Weights of a small mixture-of-experts language model, trained from scratch on English Wikipedia.
Size: 13 layers, width 224, 78.4M parameters.
Experts: 96 experts in each of 12 layers, 96 SwiGLU neurons an expert, 3 picks a token.
Below are experts of layer 9 (counted from 0) of a mixture-of-experts language model. Rows are named router (the router's row for the expert), gate (a neuron's input weights, with its number), up (a neuron's input weights, with its number) and show model dimensions 0-223. Each number is 128 + 32 x the weight over its row's rms, rounded and kept within 0 to 255. Numbers have three digits each.
After each expert's rows: a language model's description of what the expert responds to. This comes from a sample of Wikipedia text that the model never trained on.

# expert 54
router:211131103105190090177164126181179067098185155105123071122102103084148127115142091078141183140156102172087145100154143156116136102121179142104093156133123127145130136139125082111134118139109166166202124146088152103158198143115130127156104132102119142176135184114096099157131097106175159131110094127081169144181122104138127150149110146089112039113114107177114187088119086081126134145131082124111075162159170090131104131161152152065162170088108121130111127158079124115076094164141069121129094178132176112167143124098120148121133071113112109113142099127128179157056130054198142134126150134106066178097120165129110100101129107150115133097140153168156108160097097185068122101080
gate0:119107109118102123197083099154172138132144128116126140129125114108104206078161091161137107104153106131100146118097150079169167161126136104113173072042137140153169127140120130082121067162119095166083080115151192192185084182166153090115165137138141040110130142138124119161070120106114099137100166132152125094115186173097147149117151159113144096048100075104106108162139147184084172158079134100123097068140139145127085161143115099158132150148166108149105100056090149117061135137200116119152174148116110095088124163188114126141156159113095143121107124152173153177118107152147115123110097147117170152113133162126135102140133168143073114102174143118146219156167199127135109112146
up0:099161108105120133095155150096143092145107137101107077087097193147067088128139150103136115085138062107114106114121109163073069150118131185125109123153088094137101163164153166109166118145182155155173128148085077132130083129118130173113077064135129180089072158173152191138127181082137149089085127156159089135148124096174147123099080128126109152148145146185132123144068184160157078091193090119093106132162116117104113078123088103164118117146173190135219115081111095104132114120121141139102119146144111162171173113168150133081169067071135087156087123080187141120193188150099079148153138115094107094135105097142149138138140136169124111147134102124123090161071119171166148158130
gate1:078063085142154123166143156122167092089160108129123154160109124139113148156120060131125149175139115143146036196134150160086130135134133130150102171102145136086132075127106163167103169116117144066149092141149136117138145099151142075153148115092105139123085114088128094118114130125119167139174128149190184140122102099182130079116115112118123138152101147061122099100149072070100148117107180088123132169155158154100186117106135148114160129179169083119162142124177165068180160096103169193183127135089099172136121100111121145097147125097148150173138076090098154129152125128113118136164127070106069061138136157118024133150110114139120112108148145057178123165169100126194174153201
up1:116148141086105143101154120128096098149073148106169114153120192112109119150161151141152122092168164135173150084076145087121112157142115102127131147124154100226168138147146095118173142159149174173070167137098101141116165133117123137107168128108151115154141161156180097163086177157149045138146177135110112114067144136138142114123152109155126175180155157076143089108122178093206094138130085126129125167127070092134082156156080148174085138139133120113086126135047146139115188164200075125151080107201107120130113154121079125132133119182084089115097110188132131125131109101150142039111154173066115125120147150114116091134096154080074153161121122193083146113102096116114176099106
gate2:074154133111123158116137127099163118153163129107121155179084140143090067095158095088119159155142105122128150133128124085192129143089086128103156133092099117148044099070133176076140176129148068144117134101141113158146161094169125198140171181089168136127127097061103179131122082146144120117172114180115177098118102189090159134188143166108150096174149141113178139114168098138141147122135125059073158106126111121068054121160183111070152101089114154174109161125117205109116151075149142096116177124144139102197118129106138161143136155131167143138172123138140059083126072092121105159107133139123112117109139118091130117149170175084112109091136103183120114149145207167148169170165
up2:132114143153147074086145121184079083138122128090086128136103137174161176095130148157129144148107147084136135101146123130193100113104143129101125130156091107093114086142099150115110192134101089140079078067130150123112133128148197156148117105115122140118147093148126108203048135104131103156099134169131140054123068125141133084080099165119144096083139108106150152131130115131175110124175129091177111144087133107134111118129173165108106164117139160141128106171056150103100099080085094161082091078119122122116148160079071173154143109130149158233136120114054076133178158102121144176155100150078131107189128120095119067110075156082112124149182106165116133126106180152139192105212
gate3:110137115114175130114144088157184108115166174150139155141162194139060128114135137153151103098106180143060150132110130145108090131116170129153120039164066115137092137161127129150109131101160129134157217148138080131157111116192160131114180163093090132118098125132130155160101159138107132146153167158097102146089146075128134175136099081136147100091130121109160085162200181155203185100171139124127147154138120085051123124093122142160103170126107087153057137096159159130149164098118119105132078123085102090132188136147097086102136126149123089097122126107087055119213141126072120072101120075132156068106158180159126124170095116146100124097102127106125172161125147206111138165129
up3:081188129187095120083137105133115128155089101136099122086154164134103150159095117119144118091133164145139091211140091137117156188133130132147148113102135132117173131152110137104112105131115155106140104142142200149047077166165145151148129098158101172119109145072131142152132089135139055124126125137165100168134127143130156065118079154123145099127150175097143136124057196123213147137170121083123112148168114101054116118137120145139118094181164112079102123102133131106092109087127122088179103117107158153129222125155149135201110140113108102151058117118118114085190085139075185073237140129167174150178144142095111132165136151137127147122137136097165159104165168131147198151137
Description: Single first letters of words and names after the, 's or his, such as the w of wedding, wanted, west, and B of Bonham.

# expert 16
router:220110106135170152136176165182156081056181137101071072149109087104159088079110104089101178168136150114121168163136127161163153099104215123164126145160131114151150140126120125088134149080110111075152139159137094166095156157136149076110112107116092107139136114134167133114144096151109179192064144175130141142180076143182136133087106130133093079084086128189121189102108086148124185133086077115137136141142132143162159121106151144142149096119123070114122085153091157155133094136083099128132161088079185148119137125119134111158177125138123119124157079084133146123158154046179077151123125165160084141115107110092084109130102112142119134123133171164166111123120074105056125202091
gate0:120082106110106147206126101166167124115138133100136142118122130117110175103168100171138101123153083127061143101112141105172159171122127102124187071064139122187157143151130138118117071142099099151093102116148203201188111167156167120123152138102144053150118151115128133197066114125125115141101140127138127114116161187122131153106136142170126119086096069106106111193120135163090140144127127124120113034159113124126070138151122063203126130142153124158122091105101135137090142167207142101176136098099142118084114145183132136140194170130104140097086160141158130161135114143147096111122118151136176142075161165115137132162135157122053083114191152149133226106174196117115101135151
up0:103177105122139091072153134090134101181136145103097086108098177152091082083151147084124116078144123109133070105103125146054095121142128185156123136194089121124128168132163150099146148105137128177168083128086082148127046110149107151089132083136113150067106135140153199131110204107122124104085123146143127123142122084144149118115120198163112135158110136179119106121061173184154098108172088089117102141143116137123140110077107142165124116151158155108167154074139105145119090099126127170086151131136087147156134127127151157036138079082126068180093110083191151133173180174102059144143128130084120110129156089161181132128131140170144112163164089140131099173093093200175137148147
gate1:077093087147134151138134133095159090109136105153118140181124116117158134144125064121142156175127118153128078185135159165067109136147106134149120111121143132074162091136082116107156169103099142084165101139154159121108124076122159121153152111105112128125096116088145075108111128133097153146175105153175170128109119127195140078108061128126112178178078102074122093105170070086119143098123150103135153175157137097102212120116121124117155096152187083119163141109176147075143165085120167228163119181121093168184114109142121143088169150138146138169140073085127162095155116122088075120157133076099065070144130163110030128119138111115153113120159177084165106187169097104160143136181
up1:119178135101121171129139142159107101138090144084180130114102179116082140130159151143111127105176157151181125104117162096109117168124161126121112189095148106210145158155146106157152162138124153157094172121107108133149192155120127103113148102076134128147124141156163122150076160145126064129161197134127132155063147113140141119138186105166150154148140146064124090090115189068163098169128128117114100136124075096121084181139081176161085174159110112095084129134047155115130184149173084130159085081163104125086093131107072119159098160153084110137095129149099125110129117108133149054123153162069098124110152146113111091121056160088046138155126126199097161114075117115086210103119
gate2:086140119103126138096136129119159117156186123103108127173085171156078111067147095113118136177144091109131171129154129098200106185113107132091141128086091116140061095088144184090162188164140068150108139102133090132156160088131125212132188232125165168186150107084116190130129110154155068100151135184128134113117084198100156133180125158128127077174139144127166112125130093136116135098120126074070174090113109128084092146167162100102137107109094165163100156144110176110127142083150162110117182101145124103206128126098131167097145154154153121145150108122127086097135101087175142149116150128151120121139143115176163111154175163098103124094132098139072089132163197187159144146156
up2:129114147144160056097133097143073114161112126115119192140114158187156139126157143127137140105121118093128120104147141112202109120090130146124140146152122114089112095141105123096126132136119125151093088098127166146078155138139182147170132096095128170108161093171115137188062126078111118129122121130100157047129097101120123101079105179113143108091142096082133170123168132125157110147180127091160148147098126088110084081123195140102100178121159169144120115159087168091071120071086101166079071098141108127099131157084070170115127112097171161228149125142114080147167136127084141170124104146075132107181105157078108078104091187078111133136182113179168128156127172163146224125191
gate3:112124100113155111114159094159164124133165175158140165152156192155060119115123129142189101061102182086060122179099089132088098141109170127146117080160082130149135121145100149125100128083143164095156176150135101132116114126182152170092180122106072131135070112137158166159121164112131138136186184114106113129077112079105130158134107081162137098112175116128143102131175193127179195126182120111141159175146102084035104107085166160152105158149116103159041118094198163103169132113095118114126087125106106114110180110164087099112113120140145113103126162114092083160173104142071162071111106104117146096126167197183106139154116115143099099130103153133134186163125128174114162154129
up3:088158112209122105110143121148141099140099116125094116082144154113105132148100114121136113101113199163128103191108084165151167173126158126133131089137136127091152118137110125117074129133122133089107109128150165165093077175193164144118155130134090159107134116055135162159137129159146080158115139134186090132106107132132140097131075171123169089128142176082127131120083172117195141143140125098106103136201117114060148127144100128127138101146176138103082155098122128111092076108151138124151123096121172135119211097180143084189102142115073099150067106143100119073207068157087180080219134171187159122144168114065102095139143124120096126132147121129162193112167139128146207164167
Description: Single capital letter starting a word in titles, award categories and quoted names, e.g. F in Feature Film, W, L, T.

# expert 37
router:218117101163168112131173163144190060139169161102089078153133110117143182076174071124096163111120110149084202164157157109159113140109136149152095089138154111140141136177135114144128111107181111095140097138137107125152160143080198147140156165126178164164196168112138147182125133067186071151140132149111112116123110143152128144150109124167104059137097105157112137085083141161133137106185173141127144156180149128106146159094090151058137117132118181148129155153101131096122120164130126161149104152133146132160150112096152128076137082111136051080169156152088170059122141121184099153156142154159056083044158113172148129120156167140127161101142129188101135155155102174145092132133
gate1:091106072163156098122128129133158076091166111154112145147110130108144146139116068124128171170135141119112051173123116143102120149141135151156104148102091119106143087110117157147118157134121142086142106109160153096132149094157134093161162105088095119112090108078137089079118110116137138162182118153198184144114112125204131078115107135120106140167103121058105136078142075072102147133108151090159128150147146088105207122088151155129133118153168095111154133086174139078189167097098176177196157134083061167182106115137122153093115143131121139176144100095115148118158117130106066130198137097107056077163118158152033111160121110129093112149164160077160109155201134120196177142171
up1:111166148087123165122142136138120111133072156096164093159103173141093110157148136101128166104178126154168131141121163098104084126143144103133130165104170123206164146136119109135150106119122164165088150140082094118152207140111132133133164103089121165126131158150170115153088182149115069130164176132116122136093149117144151079137168111165163200170123160096131083087102173088166075127127107108099141147102060087132077163137083110167115137145114098105085106134072146108138165178170060114123061138192125141152125138081069137161104131146083127137095120151145139106126117126103139068130147168064105156054148128107094096122084144076066144131104141207097118122044095140073208100165
gate2:111158129105129126128135142104172124137176117121131147187087180165088077074131089111098147178159091096135160119134142097216068174093088119117156106087105111134055086114101162071133161153131082167106147107129107132153146124158146193154152206103176159150137122047118189143131121143156105108174145169134153120114081197084153104196108135141093080165153144158162131122162089137142126102083108075078161109129093130089085119179177104119147102082113151162123141117149204121113132095139151107127156089127129082207106138113111171122165166151188175132146116125143076110144107081160125160132142150144122106152129131147112110142153187097108104106109125154082123177156196155166139170174
up2:127095122117141090127156103136074100150096131129120154140100169204150196115151144152132152130133151101124131088159149137216088127107127163136145129158105125084116073124091121117147191102097108164084080076123168147097136130133172166150128097120092126159164119183116114225038125104113091161126109151119130081096083163110118066093120142135122117101141124109169165110146131130157129142176164095206115127119140131110087080128177131128112161127123153153113087158076162116109125095074101144075090098117094128105124104090071164136144118134155144205138138116105089146209182107128132152164132182054134122166132101082110077110097175073140138145177134179136130114108155117165219135182
gate3:122135090118153164126152082112161125143162176133136174138142181147077129127131131133207139077128143142055133196099094119076073171109133160132115038146077135145111133153123135138132120079142147157137241142119080138136095119194169121107165150112102145161086109098159167148097128121131119118165171128109120119105126076101149150125101078147157085108129095145143070118155170138189182115192118136157159177138124084048099125101156146148107137169122100148069144089131176110130164096098094089116095128095117106183192135124074074093151117122140104105132172112100033136178100145077129071125114112099150092106148162152146121153105129140148101118118161132107176173129151192110148148156
up3:104209116204120121117163116156143106138105128135082117090134154107094167135122114125139102104114200141145117152162104129122145175138158120165136068110101140113186133155115137140101129124138116135147115141155169166068097183171106136153130097131117153098104119059121146131129100175096088132113117132139080135134147112105141119159062161112137087112123171103143144174063171119211158117181132081138122163167100114068171155159111139127112065165137112082065157106125166127078113104136145106172101091070172122148214113134155101179096128121078084139069117145098089085185100147091165128237098155153169131141144132082136080119151118130134123104157156122179173136186191148143181164117
gate4:066115104116142114166117137136160096126107140083130139134126113145101134180117080142198162121103117110105113180105064148110105125079152186161111189064138086123135150112118190118132080175137196139135136113190107181122114121120248050169134124146128099078120114104192142183112082173115106114155112106123127144121177103124141101125109165152104134141093197194147173096094129081104135153113114151136104133139141116145137112139145181147108138202153126155126142146098159171138125150184082118117134115113123058130115128139100109191121135147136102190164146174079121108099163094097168139159193165090085153092128128164064052157125110109080149140121157140144151149116138128074170113176
up4:091137161090099119091156106158154097090088121152100109123128105136130166214149096149156146156108141124117150176082124135144131126125180113087105142134134121117101101087133106143093152172191150138144212137119099161101088132185147118138094174134161165121088127099146153121113063107134104074128132160063101128109157123169108127139111118110117117060142174127204122127158096135137185133189088149126149181114142078050105124077143147108098100112072162157151151213096176134169131065157043124126090137183124093170134146100129118141166017089139118149139084152119051154110120189130104115123145162105074116142119140131134147171158131112126197079113082159144136090131127111121147138137
Description: Opening piece of a noun after an adjective or the, often d, con, res, such as Protestant d-enominations, Catholic d-ioceses, Dutch.

# expert 25
router:096135133110078048105186156111084108152118088152149168170130148120122172143083095111176116188114059174169139132162129098079131123151068129078081132139161124082098075151125141159103137166098090143147138170119147098086159073124108114149133147141194146093137083089149124122150088201114125079135115154149195094165139098104153128086121113110160083146063184147133124174178162107099107112122119164078133080108115105085080157158137078123114122120080113121135098101087121100152132110087138156101107163079092106151114167158150130147137175179151183127116149125166102071132106084106211158181113093126134171138088126146118184101131134106150103160102175136132077123143177108079057150103
gate1:082090049135119104163137151101134117105161105179115154156122130128128118142132072155143127162133171135130076180149132162092120151161110101141094147126130125137138068136115122158133147096107154123130107148150131124138146088146116073165150064115115116135084104081138079080109112134112141122197118153169166137109129125174102065093141112165121153173096095066102092097158064090144150100092178094151123167174144089105207113111131117119135125130162074092122157102162176075163209091083183230204133159073094153161130116134108150077164151143123136150180111095120143110136111135108082126143122079135047058175095157148060130179105148138138116113153148096161150148177107138169148135148
up1:109137158075117152124166139142117091129071154081181127152102201121092133156149135111144139127168132138195132095100119122108099144138148155148127178106175094215147151176128096124161118145143178139095134142079116130140180148123114138136163118097157143124148140146159097169103134174148064141158157109097131150096162123144136096157170088189133189160181158097151099080128200084200100161135108120100145154134073115131060125180099117170108126142137115112123156125063168120117181156206061130143107100185144103127107162095067154123104136168104108099093117122114145111138110085169143018086126152061104147081155138099106113126078124078090124110107134178075130133109082111104156096145
gate2:084150121109109134124134132118184126178151150115141165167086154128087069087125087080120151177149108123110128121163105101190127147103106126087145119071097128167045115076123149060155188141148070159121182105125090134131167108139131204143161190092166155146171084073104164140124103157137089108171123199113136117133066142049173082198108176093131059171114161151168118108150096099139173100142096096087145150147098112097085142160178126131146128121084118175144203122084154106149133079164149082125185110170127115203145123093125126134134169132185126152165097132098117085115107089178156124097135152131141127130157129150134114128150127079084104081131106129109122145156168145144152151137
up2:141118116128123086114132133170047100123076115114104152133096141150165164103120161151129158141112121082132119078157102144186083150083133139133128103154080100104111081144087148158104183160095082132114097094126128157089136140104163153132147097119117149103167088146138084219073119096139100146102138147124135071145088159156141078079133173150135116119157092070132139137102107093143113151203137119154121110064147079131088095115185124119103185126138151134120127182065122059110112096100105143088092091142119142101121133098068201145158131113175131230127139109095094125182166098102155108144072157068117121163158140082129089106099141072140144133173112178142126117126186162151194090198
gate3:110126100095167129098163102142184097130182172155103166143166226118040125125136131145200134071119134104075134172106104101065084121137159115135143110135062114130106141138110156150110119094123110147168183135118102129177099134224179129144175151091100125157076115103158144169101132145130124144160143141115111098123124085126163182127095063138101113111158119125158119154156184145182169133214110142099151150120137076066109150091143190160136127146111090162060143098169152082141119087117108117133091149097107148143170096141087102144144122147134103074127134119076066125191101101070140107124121109159170059113149185142112153171095131142082107139125116123104140157109159193131156159143
up3:103181118187113101106176110143120127146094115135086128098148166118090150160097094120163115093104196136154113182131101125146126176126135119137146110120119121117176167146069123135125100130113148109116121127167203123088073151168126140164147088126075142079111108061133129134118139199139088123129096121167101144122147120106135071168057154142148138106139159075154135132064160097221160130181085076114102150189106084050159126153104159123125114136153134077061169118172144118067109072133130127188104120127177135130172116138150125162069153126102094129066096141067093084162091118081199131193101152135175138130154131104117099148161110107103149108123136091165208136141168144130170147117
gate4:106122095106167130150131132107142129134119137093128121134127128155102138189111084124183146117074111090091171177140059105098109096101141161164134167028123110129161145103129170093168071150120196147094154106203092166114133114123255098152123122161098081094132115153204148167120144177135106114156119091141133147113168120098116115140107179171122121119100179194143154071077141091117136172127135164120109134136124105104123108131155147127093134164151122165100129133155145163134132171154084111131147145131114065103138153142113101147123134153143099203197155155076133125144185109115133114168209172063106146103105147204128065153125131137092167129164144098150150153104146139077166094160
up4:098120156110119126109147086135172109112051119167124088122123104116128169204163091130177140140083164140119142196091139158133141090093147077128101137151148132124109137108094123133093162170192155135125204144158109150086074112131150117120089183137172128117104161106147142119073073134122082090149126159089119108130141113155101157103141110136080081054138193126200127111176125140105163122162102152103171156140167122064098126094135107093127123160087129136104162193102173133127109061171048090106123157144112116144153103114111110143171027091143101133160087177129112207118138195147089092116139179167137118143123152145134128162134118085101166070111094183137175079164139098123147135139
Description: Inner pieces of personal and company names after a capital initial, such as S-on-s, Er-n-est, J-enn-ifer, N-ick-name.

# expert 44
router:117079090133139131150151137110071186115141141077129148117126109138135084146159150128190169126125118112119108152180126083099104118154110114121161172140141179164128141128166106165126169082098202130109139099126138134093097133106105114105122085130085152153155096067106111129102116199092070091120173105064089095062146141191114157154126133171099150183117142109096075161122148091144096120195135115071175138127102156061140110137104168165087129091160108152110094102121151121160161170136108119150137201123058100116170063103110084064121141140118084058155090117097121160143124101080120110092143122106164113149129118073149176165062087128144140085091095087088186189113083131110151111082
gate3:103151107141139142103151069166168108123157169154112150159152236101065109124130117146163131107095151127081146155117067122111101133104144122170101091135081163148106110189137164135085115115159117114146158137117124119148111127198185136154183141097070144121114110115174131169101172129121120148176168170059102135123145104152120165101119091134147097065170107098153123149176189159186215124197150106135139162154151132086135122101138175146125155133136090167047138088179164051092134093119111110127076100095126123083176115121067106091130139137126099098119125131089038149197117135078135094122174097109156129119148148163158111181099124103146110155133115122133132164143185181133130171131
up3:114162114167108108128144132150119069137081126132097141084150168110099134153094119106138159141123182168133086141140105141133155175116116124141129126120120148094192131165103121142106116145130115094134090161143166159101093147197148146156161114143120189089109086075141138145128148158162059163125127161166057143121104126121128089136079135129146128107111183123114102149077178108201144106161112084099123185174088092051154114149122134145109075129137104042052137112146137110103107102163130130169105125087170134144201130160123119189060143122063128140060133119084113080164084152075145107235131154178148201132131129071122085144128108133118119109160166108159148132162163149122207154126
gate4:112117080144155100180131127121151123134090132113145132137134129133097135171123075171187167110099139087092178158129076093117121112093126153145118182061137083108150168154120183113118069163132176149094138119204099159118096113133230079156135143138107096070118097107210118179122128180125130100177122052139133107118171118112128130140071186153121119117086201193131160094083163087102139164137127153136128165124165130152152135127145154105099134177144129173135151126125132180134107152182089115158083126087133058121134115158082085133149129174132097197147162153047128111144129098085148153150176188090128156099126160168119057149137112125115147142113127132124145148105128134070145081186
up4:114112156071097133104156076139152097083098137114096096126126096126140164224152075141161142150129178121102167173074134135168133130120138130132110141159145129113108119102139089129097141190214145133140185132123144163106105099171170131148098191113164147135120132128112142109068091120135120089131108148062101130108145151157116145142122115108103142078114179130150132126140127153123186132166097147117137140124145128063101143098142133119103068128103124177133162219131194153175105098175026087126127130158150124185105160107147104153169021092142124132152117153073074193101134194191110117112130146115098088138109155171161072163163153119116173089139076173149167077114125097127112123109
gate5:110107104131153142155137109132139122103179105129125119100151114132080124168113177141204131109127172077086125151190170162155148129096169143145113194122096142182172126112099100131137070090163133151117140185097158179154092177108143180088140108137105101073092168110113129090156161106138143143108133104176187188143112157152198142169146156105030170181132120128095111143049104089110102103128099130119068097119118128185145145114168168107104110111087140134110187078131129168102106107086154113135140125080117129119157065132176114124131126135157112154116118077124161154150126109097092152169124144046151093099115150165045142104128172136116141078112124159183190174080100122074153143081
up5:136116114111152079148144189109162104121170159212103113158072135122175126170155135138082145098126137134105117169187116128154123122109090113168147135118143115179135144104092133126172120134186115112095164106137147093090103096123175134068060107158157132080203154118183138077097149153105154216168105089102178189063102107103090118186163106099060105187182102073100073167133074117089084117082157179165112072132229096112171131082203132165156130137144168112152127141184148143155115110122146168104138158102094107129130126143131144148127132129143122151101132118107107117060133153123120145145069129108148141133169157120141135105167137105150117118165163073126133095149124107151148153143
gate6:104103127100177154105148132135153154156147117113154143117124076144138101206161177133180132108094076130087161238147086056108203122155141120077116098077155108170192181133138152127160098165095143131137107115163152106191111101149133067129201116167062174164111186085131120127157070177075152153154156114120119114081118052162126150150100142188165102168126103147131098150163131126109100102138096139134166133103107120103121180145109110107087110141121074150131134163136130129143105080097198120090170132119088115103088146165174118164091134155125147142142056145129134145119132099184166085055176098170120115130099119122078147071126109129126133128127107088084154138121103099089155134134
up6:112194141127067150188150136087143117120160084103106100164091130102090102053119115153173124185048162151106218119107121106140147132073081087153156106143096160125088107111091110115146122072207105090110143130107167101134131145137131130082100169107133095178133101108137182143107124126095100141156136098137111157160150138105117104109176118122156153080110131099087097131115128152108160110170103125161050189132076117138128148116135159118095136158136099185105143135161092088180189143146101170152108145142132101095195162071108173140158088148142141151125086110081103117076147133135082184089132112097133153106160061094129131117089128097170194165142149164086133076159196142169092172153
Description: Compass words and place nouns in geographic text, often after the, as in to the east, north, country, city, way.

# expert 63
router:132165098079136121181144131099057166122072128162176155129123126127137104116136172104145135131050177114154167151212086151106102110164174175132177179178121160066118126140085107152112117135090207094178122161140154120129124123181085142151143076125120067088134131139087082105088106116140126137110169095106125142126115093184179075113147078122105118141120123160158149083115096061127173136110083146115121169095188101150094106064168113153106131186065149075156078151139137130143105121101138095154182173095114134087074148128084128130101167154143139139182124140099109151183109134108123108106152137131132158119107116084082152121134053114117058160118151097153089102105111108122082084069
gate0:099135124102104136171090082138164126142147143101144159137146139084111158108170097160137113105161105135073130137086169108146149165124146095110155107090123132205158123181134126112089066167097100152083110115169189209189084167181189101123151121122136059158141141168144142217068124107122119128107140087141125092132149169128117122116145149165140107100086031105104089156102137178108182168125118116104139086160082159098091151126098076183115125143165123160139124112070150109083119139218104144156158109108138102073103173181119125134167157130112134085122150162174129134108119175087132123130118122130181140091153169125184077114128170127085097077169135130121176123178198153122098130136
up0:101159094105144112101131154074139110176119150107112072089094171164097103107159147122141114077143105135117081100126115127053113147165123189140124112183105139100105148126149171114148125126146153146171119155128084127093096079116093191094117075112134162114095141110184184122108181067113166109094121148127116140120117126144160139094083168153109142164136160192138121168087199136145077115191080132095098115120171132111106098123133123136137106185184156117176122045108084128124093138132140144091156125134102171136128077138178168066171102061167089180067117057207162180181184166106064147149122126098136126147137109131164162138104122143141131172115100176159111165106112153169171135148
gate1:067103084144176118149151123124159082104149096163142126151123123132119107143144048129159162141160166165123072190144143153086105146164087155140099141097149091115170102119090141126135135158105140088144090115146148114137133075139151075159132075080117119107062108077152095100120116125137166162161082153198148109105100125205134111113094097125167171144063117073135116048120081079117123103091123080160144132176177108082179111103103125137115149174171086098162128083184147091142164100092148172170126143093113184186125139150126123105144140138111138142168102131115150115167127125099104141171134092121086068176122178134020136178131125132097139129184163081129122112190108143163178154156
up1:118179142105139164120184157166115096132114162086187123153110185101092133128135133121138145142148135179145164137102138131112108153127174127136140174117141110186157158182114093151176137150123180116108131119081089121125194144105138126134170118036136149116100174159162099191061164179144097108160180124120146128072138121147126102147169127167146146150146124074141087085115174095163076177127113172117124158135085130143080153170069154179098163117101116129076148132050151131063175158182078132142082096182126114152086156066081133142117122161101103128087128153117110095148099096158140056100104184046139123121143101118107109138093134061079160144129128171087139136075109119101167096133
gate2:095169112138141156130141140112157137170146137101134181176082163132075076097127109103124172171170111148117143129169087081176100170113101102112116131096115116145050084063164210128127197162142070164132172108143110120146156084167130196152168163126157171178116108085089181132111136159167091119167145154095128090122075207104152099200138146123116140152132164143164171118079126119120134136106142111063158134122104127117086160172170131077120115120078149184136175124133134100132135096153178099170202127154121091178102152090128164106159203153170128128153107106150075099134089103163132144074117133139074125125151089121115117128173151086125119123177101120069116158140192142157140135132
up2:091118134127170095120128088134098091114108122140093167138108136186131168085118120180154137113100153096141138098152120164218116122082139125112102149129107063088120089118112105119109184140105099173085123102092140148112134143117167170137134114116117154136143077145144103213030147096117114152144135123134126089094074109116142106069119166122115128111127095111146167115149108113167133130172143096158118091087129118141108090152167143151115181137144149134128094179084145076111097100092103133073069070153112131103149112083069146135191118120144132226148126085098086153201174098152146162118105147097163136197150167075106054101087136078083128148178132191134144131128164161135183109206
gate3:101116109116166140107167063133171106142177160159133163132157230149075104127124151187185113055107129114097152176103091151078122136117173128166125059128052154165102097191124162121098111099143176132160154179128096145131109137197154182156171130126094146153099117100144162159106148136130125128142167148112082132096116090132127132126096098118127081102162122095126095136177179126200172081205165127122187159140129106060126151123165145151106157148114089143081123111155163118154150085119128110105085116048111115124193112099113103111145142139130077102127139103076069103177104107040124104140133098123156080131169196166122150144114154157114135125105116125140170156126145177103131151107
up3:119164110214111096122140145147128101106110108122097129108142173132097139163112094104128130110150211135137129164153102122143129161130163103119126063094109129133175157154102123117134136129108141125101159133158164152102095155172147162148138113174084169112096132043136130145114132179108075120129117135179120141117137115121136067169054164155145136117150193096142097139096178129180143120128150073127075116178089061063132151176143148166154105147154125061042189105113136127099111072144129099146098122115178107143213114118114091173091141122115112192074085153060086127169125150128157111249129145146156148128162133106109056127132113118118117110147149102140188126141173146145180145154
Description: The letter w and nearby pieces inside words and URLs, such as www, answers, bewilderment, Washington, well, week.